Weights of a small mixture-of-experts language model, trained from scratch on English Wikipedia: 9.69M parameters.
Below are experts of layer 8 (counted from 0) of a mixture-of-experts language model. Rows are named router (the router's row for the expert), up (a neuron's input weights, with its number) and show model dimensions 0-159. Each number is 500 + 50 x the weight over its row's rms, rounded and kept within 0 to 999. Numbers have three digits each.
After each expert's rows: "mostly gets" lists some tokens that are sent to it at least half of the time. This comes from a sample of Wikipedia text that the model never trained on.

# expert 4
router:529583514465503465480523539476571579550516486565541519435442427471467532546448528462460509558504502453513609542593493461537525595516527519500466558508497464594458457584493570458486463462495453492495408523521417427523466454515569521505477521496521569477451451510596521443507462483541485464461538427466584512429522503473533482463438583457453465603375548519376393541505489503489452406397482500555460455577547483481583529567468434464495441543502481518510481585486461503525590549371464
up17:516489470449512460502443451500465549471467643549501500405519548540479482513476463544468479536544626462467439475519410472452500471474527459554389565509543463457478421564513454468524482498471516466497520421433447431526516486532499443530491562455453558532472421469459481432513575527482429453537461463522554440472535458407493422441528487528484468411385498427511509503463444459522483543496460477417468454517413506508549458385408522419378493431504457530521567497330548481484554448501535
up18:503472532536480471525594508451460537448560544460549426494479521490504526466483440505478549544497403471463590494533525468539453517466532496512512498450477548586477548510459465557505428386475449492469488494469446528489510420509531468493587511495524553521470540557484510433429515539481368512459534470499542543644513627526552468491539478404536438408501467560529493543491499512405466436470470497480462574429520382441590409472561451493434483473487569464443514517679542518449484395482447
up19:463469488540469493602574377450540498554518528501527480528606493436477538532477574377479634471463497487501522480553525506543474548515503509485603580568514515474445486581597524406464479424505445482454512520522478452546496489502483495478516508467559459563435531585494553412436449408513557544512477493513493592518495562517499441503550471523453515551501492526636418438421474501492467517425394429447433415504465490431535408558508496433416405480497558498482464511507476480427505438483539
up20:561520512548587581520484496505533585474491462532493480490532566525538531520541566500483554443531513479483571621506581514576488483440502516480421489483463534516538461471561503475451404434423638514421473434477561511601489449548456582496449544548395463551537550544502495444469483428523460571548355539516526443525534609450456530486534441551479424447465564480536540498529538454523481498508521487553487461555560449515564466558490475588499612494504546608453624500491567503494544462495458
up21:439504477401499519433393469502539503531503387508501518411544453551463502458512529470324600453492521505480572548517558504574522484450456513418381542444440473476457543482457496492480436502495436358461471458496462471476512470543550457507491463526461427508491442491538486490520444397550455501461428512454429512461430386493559477550431556431439493480501514478476502510460551495516548439483538510396398427484456531524537462516504510414445559470513405542568553475449500456471478517407459
up22:428416427451534523489506521478461500527484497484499562566482400603556525529418471474487522543499619550522565396410545462480449448583437483481561650493488438510562469462470497555480517479505418515488459474490471471471442506526454448558508565511543513417487574472418459529501538559591468464475464483425506591587511449509632526596464530531604633495536557476524559428524514553514474459448493533424493531494502584569470482523480449501457511476498531553500499476557500554592517547499469
up23:461409606487535510446496617483540530449518528485410543392510456419493507567490602551549461649538560528494502563576414542534542454491544457591417540611480426526425475549542528466517514599497550472465503549490500507485547470452492610522456465529465544524549530501600553582475407497558515460569428468508490424465504569437517472572515548490520619598464563480484540490486472511508543542486504504485507517587497440512498535490479438475502427511482567473487541530486547511557519499582523
up24:443511463480464472441431509459460451479457443412476463422394398459495469479453431483414464493453478427474507418464438433490457480483454383472493494448405447510469398465462527448453457477464484442430443484498485408485442460477436460463455485504489465437499456454474440454470411447454428452499445437424461456491484478444420443451441403496450508416476471417456465395425463443488449424463462459448490420515529442458506457457467450463453461429467481462427497402503451497430462486459477
up25:546509516544597442571505556536593533404525501527468469572508452475528535553527464535529501468586494542514566500482523526493401460548473558558520565534463479542507514566569561453486547594495529436496537480541425532612574587492489572468527445528462530468562583519446512443445613407486529437503487529531527451534585466490574441538504516513416541544489514418536537478580505525534601521516450532475465439573395502491524488451529488549569546591565463519437498500471533627503602451571491
mostly gets: " John", " January", " June", " David", " April", " February"

# expert 3
router:614469447464515400434526628411514536461495550467470457411531530532482450464544431452466544483484499516523569513513538543547522476586536466530542611539441510516484576552512458545447482432468522502485565449511523446492450509507471456491488566561495489450553532476561525472494448567533433508480542456479503535524584516448467453476507594530487482544424492438494541512553509525603446480465444545564544427577548459546488527637499474420405500534567433535381440557563516553464533615422561
up4:400486517438583410488485484405509529547512519559581539518553480544584480448420457518538541534469356512540460397584520527596484511450469474513511548485621540492551547562485488586466505549549498481447478514448583495531566560404414508540526548564542517606476461515580450601422481511490506514522566471523528481479544500586582558473551492498544554533505560466502470547592507458460513483485572580450521517515473497546610545571487489477495507565557477521480459411476456501438519487579453
up5:485573623440461615473559486498491530639499478597517557574509484506452508529504464447535556535475619507628505517491492614452469540546576459496473558506504468478534549502516483370511528418525546557473519521557472534523495490480470528487552530534424567498418434425521497473483518576510510510483443467483502460465456520546466550561511411496547457502436486502512527513531580588536470509486522429492580480627548543538480552523456487411455489488465578570496430545525439540575543374473455
up6:538536550502550535536587563541540525433563449500543497537683428511464553502476533494486533505468497586607518523544547557510535549538512492429463588518497492479475480490515462537517526495540571521489531558443539563603421513608458521486663476555446575590479532543535485465522460555561436474528522525536627554522558536529468519589467490542499575540469528516520508545545484537534552433537517487542497491585603550471550469530543549459527398560505547576517408526508494477455580517540480
up7:531537537556565468462541474492468539444503529554504578494604523408603568511480537508564462489494451474590575490501524559563485483566476503456499501562589418522544512542554494545536520512500575517516425413531508447476502535509557602551529457581528494594459543524510533481453483536560530450568598435594540540521519576462572514512512372477512477486540571572453541489558536596500525468515600496482501518552463549493498551453467481553536550458502635412443577467482569535602541486493581
up8:523514573454496385539476503543486485503527540509470471531560588516520492486531540514545487457598524524454563523470454386514545506527578500534561509498541396479504623549445533538517535551528437579521545405449447493530475550479505456502469521464542387465570548552619525442502499489582519495484479546494538522504546521494510559534508477570591521522481481504497514498576556473477597593465487531515516601556523428617477538556499589473549530476540475519471553583384534619584625524499492
up9:481530573435537605490558632694527507461486477507537428528464608511494465543508490495579527537564519480561568449578500530492463483480503432584476547545504539574407635589535465544574483478562567504445567531473541588487520543493509458484576552500504505559542513461481504583501568566469472468593529502461522528545546559552548531452452499485463516504505522543545491509444485545509469510498554523455482498528565492453650516569499508499359493509522470522470529531484559502528467579497552
up10:579478438475517540467468633503581542508423538551547431401476498477476554551409488469496461475472447495499484507397505410504569512498522484492417452512522399494475472599471566534542408490489536502412386492480533498529484473526517413397460540506392443568452547455544500470527424542453417510498455434546464368459445512404473508518531592475536523494457522513447463531408566497518469546435472468485483498527448521545520569449523497552475428484478487552481496437373471560502444452523506
up11:452491541496459432441551544468459622375528560504521522503463469456509477498475513486471460467496537431545596500447539405493535512492556496505436506495470403512527498463530452447577574507487402476522525529500499524431506459408559539559441498495555460481533488541515523443517538495462529533549558455500610561516568451428583492490493534499540367504448470454513471460510637523538548521494585473457570546526424456574570540652536513542487468473516591509529430457480447495498426439538625
up12:508461559451591481487524434476480535588536456580504502585546446434528545434480502560483592519472534478551545474559535475458458494580472462454568522469475492484500526495609560473517452393486575507406458517457561396457422457520447644515511487497422559570461483496510528474404410471503525488525508450469524531483439582603502500495465430497457509494415642505553473583510500572522497524524461560527573515576513503519485566563505479427470537478549475568503449519480506527386510469603540
mostly gets: " \"", "In", " C", " K", " J", " E"

# expert 13
router:450573511440613514441528519505514563513494555408492487432544454512632468384518424424414460433454530517448549421451487449518473564506554476571497520512480480452469501491487512478526530483566524466494570485488450507455391502512490427555492523539561459540577432469526548435425498441586500492448561516501493546510551470488556436472478577478621526436475465496471503451615477474514494481518457524510475489562590477479595456505540615540569572530483542537527450566594390471517601482469475
up4:472593494462502523558535525522490505411486472545551596522481540512552542458575509506460483575470536585524544410501423430482501542602546492443494471568482515553507511469486397520493493528457519518447464522527535468464494499572498543476582450562406374516560468486512574460527434572556489429602425492457437548549530550523607528499524438515512509416430581472503556505526458502518509428417450524523448611509495439500583527520518467407551573508428512439460517458538498419525634579493483
up5:492542444536493626518504490542410505557442470551493496540580484517545549525508466605591503513557536450467501554456555512566457613512552520468549479556526524524514444525482475604533544565517538543492437515552486435509388548477463510506571569487500520533506509529634413486478583530492588609421566556508577570430530599513565536450452482520594562450577518458449547534436551506490497549528550568508534453569488506487598525554509571576505526543517520598532468521470504503447562504494462
up6:519536514419555522560481608381422559476532449445422555442490594529508508580469413396489535514536491509436544534506541552424531532381431552605491552591421464494473478432533457525465482495497469517420482419492494460451420483560444499418450480503500471496582507533562475520488479606502504537422566542467452453595438453546504445526543508504414515452410496488476563496549474589464497473505461515480529511537550547431482524493543471481435416536540587461514488506470448501541444492385481
up7:509578586523508465481624449541483499517469503531503541493547614533490517509510502546566448485427556524495577488545516622547566539484534502511543502522524475511493499577530515626423594482472492527498500475505549514482501492632599566466481480410482445555503522523501479540504438437476480454538514530527525470500603513511606512461539450536515401514491603489494492513512521458579618531531408568512518480500558593505513505533563507594538432629573588468556559568532496500499493485397553
up8:412467500405478394462515611386425599489475541500504494464463512488551508458405434481427481480469434477517500534506559371515429528541499522463532522492466452535551546529511445544516531504485483580464425498532421453418529505485634414494511448437504550481425426523475437525476493496535477478511572457449484573459624473522544502454412518513500529483504502503502544465584464449528451524369507471481544500472545472504491545477518548495472482553411463532530374641521450479442526526439476
up9:485461437448474443539525496660483564502494472496485494545530421529455579582514468457519490563460562397456539492443546571564458549424444465513487420523531430488564580493459471536506476463567523519499474575503472491450498574488550522499555582551465499460473428458592466571496501449553536541551578566501462408546592408609524562582535481505550585483465394522518478540519577480524483502561509501512517476478485536543610515505534429498464542572501513600526479486494502451417619531480552
up10:564425519454542520500442487510632456400500492565553519581564507466527423547555436443595607449577563449561552577479481535526493527517553537435504525496482516530491514558510507519493604517547505498511468476471506486437505398471531472518542531531481475477443495517499490541610480532516565542534550491431424553493561468603486468384518509433500552569453551495506602559366590533452543465520500479501515493451546567497483612554559558532429511552486557456454568479516427465567492418466495
up11:477468425473610528477554514447494624421471539508469539466498503487567568556481494458571496486470515437569518547482527548511506473508472532428460575471423481498556462574543470532543515421538514548493431471541467420406518533600501525582479546497498483519568425649550478483462587496578452486488613502524477429490533489492480530534523516498486509555541482603405543486484501491458495517546549507524518523469652407606421499623454543517428513527545490554527365527466481492497468506502498
up12:476424604622612491479421455483503471581453491450498502482591470420448482506445524496464517451508541422429499509513537495509554437532499520543592457457518378543492494476462568425495518409519523497490544530546566480465490523535489471533478518400529490560598471502487496535466442581502543603524499545490449472590516461486527546556534444432493592474565543617474448485537484512537596408570477465483474396514448480524498543524575366402474522556442493459448475463546461542517536486525465
mostly gets: " United", " co", " Ne", "ti", " Ti", " For"

# expert 10
router:480565461477544496467466495483496547491526601540561484448532464545554436497544474483473477489535418475393519536533450429530564498480598473507553556567440512553433439537498522441514441475496359455489477487551449486526537553549563503468562498582582557529566427551482481482516439449560542565434504475487548581546596551450515408462441558500453580451455455525471485609503488442490484450487507597546438549605447499494599489548517578482517462437554518455506582528559518571418503594559512
up4:469494463400465503374459578539492437478352516517426491421532532362528404386471493511476472479459484481443487498477471475434501443509529491564517516552433506540503548477412465481573496518457462495520532411458452463459517464531499479463568500430523428547445521505516545430391490469513474563514458455512473489474530529477473495412492432532447487532495420514504461510536485508445469438463471417482539568566493409587507483457435453433434488529512441443417624479465426505452506549549628
up5:509438568489465559518511506546505574535560590480512508546584543548556471533610484609533505511529577481492532607506502451546566493557608499497523555558532587582455533569485539520476472531624486568588533615553518499575493517485420495529507482473614477487532527564543474494538548559563542491506491595495501542501507554448577527526570497471487587547430519561477501491526569512433580572577565503498492527568533506478480550530525459519516461492478470573569476663566562555488487492521517
up6:401515423471532490625442535462446451497492511512526431524445522548500502481556521510408510417393441386490512549559544434508542457399448388435481543482508482539419493524431515494484433428551368459446512428480501453459456426465406483488480503513525544469499536422563484476500540402423481578512458537522453511504480542500523477552525507566484432507475416401441479438510458453447464505485379470453532499507555440443485488543483493426469477514549408507390496459504577466517486547482547
up7:436447410392556541484544534496490531552530498530491522486564515540432441550509500478480557499476500428552506487466444408394462534513503510471505528454487508457516464524519500509500473522467552468386501486515521528565531439469503482519552543588637486519470577545462412431566557544410444540481374409462475527482375542489471556468517403557504524513536439442546576560427564411506459495476430537515504486534490555472494493501571573481404494488553464539479456477433445546475499389433625
up8:464540498516515480570549528509565593498495570490488489467496549485494524568470563478509477590501542514564588433528578496483598528505506519493393512513561508555562618456528482528532490585498519581524559458517583522495491452473450501509508501497525486538506506600467616498495531548514524559468596355619536463523483454546589499510511554442550506505501463443617501479590517650473474571477525483550515533590513510559489450564596535534566536496494525485473496566455481428506604471593486
up9:512581474447522534519534556616600538480561446486471482573459529493570421506442534552494540495518464609502447484553521569493448435483543460475538455479434594478454477518495524360472542469433475540512521512470467466487529507460500472463470469453461462502572481551491533568521438587593556567547467418472529548486455471456453545417531496513545484502403527497440444401456513440521491581554539516550520491554498474599523479540527580643408543512601509446470563532547499425524570523583556
up10:565501509498444559491513494603583489509531506448438539515459525519530457519535505477478462570544539545495469589500516373449469528496597477434587543595526465510557513482438561490512462535521468471533475404420497437628522526601486587430503458460456568527462503492549475491530429487479484579461512503552492433457526490547490490437422579451533536547530557502474503577455599517576470526479498559513399580534494590464428529489506502616476480519557537547429550577519520593487481609558425
up11:522492418362440527533450482509496514438480480442574505440437545518524441452520441410543536455479493459462488458412545421555514546447471431507570507443496502499550409587507464405485465451484499519540593482421387488488509551501359494497439407494516499527493451417567517490500456493523436452529478394516517536509504448499533576521440502432495538419563481452437463450459477573523542514510502477423497508516433520469479494609523430495545391463453484498513454526530463548410516351475483
up12:465606558414436524511495478488471503605502512435468436561604605497524539453400474522511580539584503526480477555470488486458524426600542486544513585508537529494558527488506578484545489564512500584505490500516469544525412552540491625540477462464554523450495465484586502513556554514496476465442422449507503548604419487502499504433549483602566578540519525378576529503504628575559453571611490499482508462588489471507474512530584499528523547518493504610511532464496470529506455471531515
mostly gets: " their", " his", " its", " this", " first", " more"

# expert 12
router:554534449423546511439465544440514541544520505490504492417565436569553487445560512463489547526528520401539617492465380509558527567489434519458508457520532399534552471569485577555549542513496483496458418439550461456462454464505465560491455437418611480514507486458475505508532484511518503404533452515392522497527527571491533497498506529481525457458460494463409549517560585502510504512476567527553488469495558404460578583622476538470443388618586519502462487594531535554478572496440566
up17:456574437461548528512465559513564474502439529513487496507563474532591420490507437484584489594520503513588591475379538581509487513431507545522383563586518447536487500442524540582555447575518441543446381479510529442487512520535460459451445517562510547549496503477511482511391535524450500477480510485568505451584436549513574513438528518599495523508506495486414470506464468481549578429493587472509411465516532556530447495384486434461487526660471431507483450535444404524493479486509480
up18:531459583530474548490495446549488486606464474534547546593514450602464535576519484487495543539574542519414418511549524481547456627534429502443469440463565494565530453548548617613469505435501474525501523515542523486492476530485552473494429514526415513553586536474531486479498512531491535505510510493478534557476495494454575597500565431504525545496569490467577626523419534464566537483517525510537575546527416558552534567589510533445443501527586539464513541470544587436572495455462647
up19:592565464472502415492483457449526525461459587528452437520487465537462462444443540558472543536554429506547588529529354457505491467468461521551443567527505499574503409490443467520485433483389415543554523445534501492473475440471487540445551476499545582480537468541502565393475432503476540507479411509472463437451480585524514526470548543496460513460565406474580506457454576515536606558528453534589413427496532513502557629505498504534561487519469626525490437488481573512442456474434542
up20:491452501472525585403459493408421541416608510484491541568466584540477472482461459478524468595507553472504560642546554468589552549492542461516510586550541486515570608580486509444476493475481443444509591533499555509521487546412455477512441483603523528522546517476534511490449563498427527453526373595500545553574513554478430488518498471476432491532429410439519519602490503539480480464521468484453511487529425551469473544562407586453516513481495589593481478422515508485525503443471512
up21:541565451479386509450551419487490556481617630520520384422474549597453422542511477538473470488417506463545545574609473428501498515520496508545544488437518470531533482607543483517467537488390522468468496426454519385501502521475540488476566514489533538483527499566451478483513475446446501579476420491538519445461629471488467470464505505522453544552525478513455552528518513491488516471532563506599498404469469484491542543534423502487495401503490456548599450515512387506470559401394509
up22:599455514447525431511439576532516554517462473462522384485475485501586468394495457491496539459505484447487507476540437469544487469500465544449488424556509486438463432536401557540647401534507504406475420503467435451514607482527494526412534494563559506549502445524525490509525447491461513507455464476494533481504481562442406544486439490491491535550593521504479528514476478481502527461449688498445516465552559406556428548451490470518452460465542432472618548453456426514452545502591534
up23:544488483534565401545521548509508482498511515563549472506505552573513552534457552571532517448558519461471496486515506444522521505501555446350520492468396449522557551450442575379416498478488471503405521571568443481509450490543534475512469538426478475426483414556584512490486459498451489515481481466514506487517475452502547527491569412502472508506509591540369528473504541535541560429473463478478496431466517516477569497529531482539441425635572453646457499577450575392457456465524603
up24:500456509491579560470411582587507495504461598581529575574539545531496483611529530507553493497577513483475460558418463460561481424479555430459431502538450509492459496581526479534507454465430508442586547491472413536432471487445618491562455428431533552524493459489491404536518545422558473599467529559438497610529538479433526471496492466440500518498554513498421509493451541497548455525487494527520513514541576503380453567405479458486498502521486502598555454514604507512490537493360479
up25:537566533430496554570496510472424534512456556604507515418552441604578525540519475485480452504504519449466514549500541558465485536507482561534483526494526537528643442502466524428448487529540480423508551574459476460469454468525523568473533562478565569563483460492509505494528603547499482509641464444550376373428504470476446584519500511514529477456477581548452429543536472513578460530616467518435510492458525504476439500508470498539505392536569440596595477444510603543519507513545541
mostly gets: "\n", "  ", "′", "°", " p", "″"

# expert 15
router:513541456550569445466521489508535589570451503537454392503590464497566442415536411472458499453458560465443561486547391411554542406537553408499559573551433434537506498484474575494447449471519532518522473507504484515524479580572524460561604449477606439465538477511510517420570487504534429465426546476459509459472534548494531477462489531432490563441461470492476421508526493529603450501464522498536483454559501549421575537475542568472420503513586576547438560425511452444562566514579481
up4:480549547488591460532497559486506448512532557511546480413502519561434564493452551539459462484565479512466557496502450446386466497475524517450465489543457554548510483453505462471464414471471455470464494518463551528432424503556543544483465534526535450403504490547513520434467451486584458598495490635676465470488534546541404485615510482499560572435542550522464482517521470550454460422558448589477506561496553473453426477449472530528566447520514522601496546498516601584570465611564463
up5:492440551468466611575567525576427511475382472541465489506495480487437477515469487565465468540530560463480578537599430562443443527500491485401511564512515471511467459454514498497438493424534394402469439538575573514523470458421460528433472487497468536482502427440429574444477466503493474591425502500396520412525426475456514520443504517406448466462510441593538522569460533456508526549417552416452425520510553510447629545459503503454481491535524510522468440572496463524447523520452401
up6:530469392441487478559572583538441482581570465481475542499593383485502502500564484439518454580492508508490513505561517471484531605415570484493600504492516514529509406468494462522495513509493595598505462436510549470400468494509499450556531329432505620559536497525567531583482553461498520528550442524518503482421553560518586550547492460442529502534575414493496522482537575483532491505519504479522598464465560557554498432510479487584514513544575436471510419561494454506537595525539472
up7:453561485448516499543472531475456546435439517477589520519522488475541527499589494563518508436539457605532526459524478522485508443577513475517568425515370441557544489563504459560501455508566445511567417476524529556505501430582469497594543457489576485478475552509503564511552640442585495454437491470537435477625493452506592424452571563542539525458461630583512547506486424511565525542462471425492505391428476556447578500521441502508468502550558541514485483499494472569561466577468498
up8:617472514487532541499585468556389569523479542549448435567531492533416512434614537495472408454433538480399600480431527502466528493437471611502514540498493480502565543535530544449494516429532570552412503515459432480469417414576553477567531576497492437388432429515568518381476551515549535523452491545483523528422482498461522429542534499520526467543521454553466523410522440501465469554459488502448482511474523527555537576574499479464433530484530497552420514526399484481493526440584484
up9:552452434474572465437499511507485578409519531470431448477525426498403447489423495450543549415547567446495457539571505529558579468499502410447429456409496461433445550507492411481546506533445500459483535452468453478503471471534481504410484454473561469457520493444473565425414418469539499411485431402506573449444488498457558524467427482573443420486532507431486456502552498528482370556487427504452482451528475531569622465511495439422425467470460475488504443436408459535422469480488499
up10:470492448415515471474489505537539501476493573595391517537498463534453532466452505536426440535447537548484446527526488460471540536510459482414434538497498507571546522473511561571520500460433480433551440579466431398456547458547519454519430461510441585570489500493514552453402501518466557499481469412431500477456452466459520513450360466424480521504541513516503380443429508500511403493547540432482537470510458532438491702495501433537506516627500505454514473513527492502425596428534517
up11:504474511496532443528569464511504573469563494522473490470570520489518533542474429398524499512446512518553520459608474512478612468491402555572486439498517438543508547529600533472522520451543602497522472503456481489624483533468479587450522506589555477563599501540575440582508554518551434537535568447558586430553542532575540402652493563463549495479498516470501424419478476491504473485608537511575492442499502441452512480578458511501451530576455453525527477570534508540565433470578475
up12:442504590493567533505530466488564591573479503499519440503539498443493490507477516560481545429512557418528559563429548467486507570563494527504516499447521542574429454515424521509507533442589584534437470502484555500476429555534530538458577491442506475507556474523575547516543400488395535446394492539469432439475399493439454491522505465503520404400457423566459480450403487486480526552564597534503445462586573502483460444550618551478477532554485498494544482475463394499408529503604470
mostly gets: " Gu", "pp", "dr", " res", "uc", " Ne"

# expert 6
router:500568399477493392495464438399499557540495516524559449382492484547555438509537470486460476460471444520404557449444478478536567445510607449550513577532473484488430498516502497459501474493448459470474524431606414532566482521514510510444551452569574538519604446548555505547474391539532536500404449475400537458495649531460591434552412595520527537508467461494502481516496480511549493463513458584589466488538477545478576515506462551540472468510509492501499439528577515508443469535599546
up17:457522503559487506489588419542500442528511475480519538578509551527493523494530520585474578526459463476507492533574454580581477501496523493571489600453499579484423469514570467514553524486597550519603453529547445588496565532452466598426500452494425531579455439497448552532543563481543494455482455498415544522512575559538476500387527573546543457520448579521496462535516463555494545474422546581454512584561421534514548464568445468495532413645586455480543547450598526503469528510498564
up18:527455533460514517475510466446426525583489599548521537481489475581471483506550536524491543547544500474498545542465453552432504511448581508498570471485477518468536385526453510532500478534513487449541558450538481400426455519457561539478532491484557520427497592472524504457545507611583512560508424517527547496575481549459432506508528470552483437502513457482468515530568597391455446446430465588552520394448488691572495486471427533421529607505585495576517520395515464492511492429564500
up19:538580462490524536503517439532525461418549509492560500524563433512530509507515473482547437473399428473428513410557573512554508527544542477474517452596446485443496428437475498525447454459569437436464500439529427462480480481496528485435523409409472534619451489528335525517586504489519521470454438467409465495509530456408476491543550552534567513496437521492494566433473497425541554509459594507564507448487437545522506523490587448587439434557539637461476454501537426563508502478437548
up20:511565517460431492497431466596569483493568462456527538591485488506472534444574545497491432517575558581591508555584561364513432439555448516481541598612579555530606486506481537603460619527523524584492480489470486516454510519566487573489536467636487514492442477519586599529522471528533586489553462453512518536467511501538517460585513536509497520514487507462457608520494561510524479534509542461469532561567493525564500515538560515512518562456521519512563511542544570457604518557536569
up21:560546441530518466572446406499562499457538516495498417474431432599400489453541554505507550541458419508615544502534479378511481482501545461581456484409575499447510454565545615566563521513452490477491476519534496534499483426566501523482556492456556509569447547559377509575517435500518485575503485450533525485504477519585464586566521481523564526608553409479489466476503482498497556454550541518475490480446514458557604550518564539457546530481521589463545533520513597587577548527572482
up22:494458467422499524477421513464452518539555465437500505553501438524532459361511538481539413504502506482574479455441544494498479510454497520482531493434538360556471577561485517501588509503436462540549491536508444411532589540479502450552499570553503395465502498379519613486468520562546412557542418503520483416510412459393552515530507512447587484531515527517480405533448536440573451520550511439577390468490513477548504435547516379557580514474481485476519589534493512479472546432496509
up23:526486461389531506455506533414389518572466484481508526471488494481530550548504436429448495490528493452452501452383419445454452510513416467470483532531465455453563453512543509386501471476512424452489488448493401474421513514405518465421473453520542470433552398532477457475561506518557446494415390454572515472517469413437486439464503484417497428501414513497386473499543428425517544510474428520475477455600489574500459543504496448450520556519443440531463485567452447472508475454568631
up24:554480460444473607479501522450506555486449554546381526457498550457577476573503450491449474484459517502482539544486491616422507546441545553509514528482536452555485431471526486548393557532518529481455431594560455537557432545438514470521461511488563569561464498550547409486510578505465494541554556371548567485575479527431517448436484445426600480526500477624619527595457544421468517532515465456549496496557474530475562434552478487562481558489552541534487498564538521418411497498529546
up25:533399493476547475547507588394425561453492571544439543526559540583531558528612506444495501529518480566389463500476509483507492522449593462586506484524569476536479546449529529469501538475470570545478455498487386538480540460525449463573503420522603596562616542475511534582578552544536477570426561526573543403523466538507543561530485574501595511554453456443478516450584500591531502552555555491483447454523521498548486561537458511484470468514462567550511534432474561560536468485450546
mostly gets: " The", " the", "The", " a", " an", " this"

# expert 0
router:570496555474490501535425504561517521659461565511541488410510421449520479404497490427445528511529371468453472500518618505504455496505512471501548553499521520469552464639468471448510482477540434433438431581543552445517552511512475471500524571639546517611545486442577579465471432547437485487574499441448502522480560509487475509415519580496413539510478425471406510543498457475562470411532544554442486451557489538534523497544473477464503515514539467536465493477510452585469473549471602
up17:510554505457597574474531397516526547547523530492466603547469470412545540385639538498533499550421484576401524592472535467441471467509467556446553558561458484478471568618534459455504464493622481463478451519435473529519468527581523611480493534486481515493493503455547526539438513493527508510560406591585490489456445518507501527462400511517482438492465512541501542438496496453596459482567477601440525445457502577503479515529517534514600478623461479505575544447496557518530500466498472
up18:487478529499554401429452393598519531536532538474503405568488438543564470489541559524388510505484445464510473504510546481537565473419424469454524478520527541423500503445553585519453488547524399487404447487521497485501371485476448429459428527590422452525450483505492474424534580423459474394495491468526506549511476535439503602473473549559401440456465505600430546473516405477506562479478492524464501536491502435495501568545499539523439509511597532492603420470477486491444488526402459
up19:541502481442571482585509504540498450486509509398527399515492477506559439513506418493549450490470512411527522547411443429510546499496493490509521579460499476519481496552431416462469560496456492495477502459462530548435526525552446450468498489547514496529498437524469526563529446611423520491481553438449422479562514486553559469461517543472485510386429446556517549519381418502485547457521492468527433546552475534553514536568473594644550396499476571403475524452506493622331534518463488
up20:461474493573451501406590405481394508519546493518447464369437469451529526426530509456455479445621466470451478542612507440445468520466484440518493500478572473467527505501409496428460424483559453436491516495476428426575466448456454557570540385546465500508528441448416466458469508456471569487491475473529520412516520487636467565484423469490460519444540476545396385515478518542531503533587479512522434461487440453496524474498516504533526515432566489582476539413539494436548522510473555
up21:463383535539528447584506522502500468560481505480419478447508550483481457478525520475484498478473466528494388485438610582504566491458528538498562510501492441459468542490548461489436487579562506536502547435642562425414541492460578540506588389544575596521490545494524472559497578560528480428413538498523469432505564493504604481568418497473515462548487511566572435411484447445560486505560499497526561437462532639460510533495509492542432472496496523464560401550522526452477459579473545
up22:502516473538499489543473520514516485510452462488560441511516372460615495503438588574462555520537524492508437507545500514496447507535463508571576531510523523460521556614514487471503395445447460454532450445470539385536458520520482517457520474491456542602527498464439569476392458522419378518568441578397500602450501471481532499436449537456475625410477471547454498426503506486554541419439466475478560463461580504510533478520509500510535526436514481577474584518563544626535564468470564
up23:481573504531620625471416487620524541550504473487482424568498441525515560509504542492501508552542541492496505527614522543617488422511513506558523530398468442463544491582539503560562393591546461480545580459489439447453491574514571481498510455465510518517529518533552433538526590444459583492544539538503484514542466568526474499612466475477448445527505525458490572533491462521553554425491471523535538484472436513448566543446567562517515501461456483590540514607598472536565461457601460
up24:420530487482491539475507525404467499521372504506396476564474521523542457560550419476543495466478544494495425458405551525498461467494421437423495529526495434524554478595552487476571569586509559500553451566470511409468501449514340417443511473635479534474478550482476504440546452468516512496400456508542548434512547492433481479435544454539509567485533519607514460556523530553442553495456579492548490517519558542441446502489426486437552447487502480540534441561604492437557479532406512
up25:487547527496478495437493528463619452623440532472458445462491449451518488585563490445569434466531518482566585555464506523476570547534604534522516415487505608539553460486443553510511524479576485485415559558446525588539516448492525483593528510515507439467460516513484500501418407499526485428486491408540412480539438558454474479511567550421501460499475466380439518519556568496479482513480436528456484497478578504525400486468429583499531455474484507455554431510536582540437435487646562
mostly gets: "%", "_", "=", "\\", "$", " km"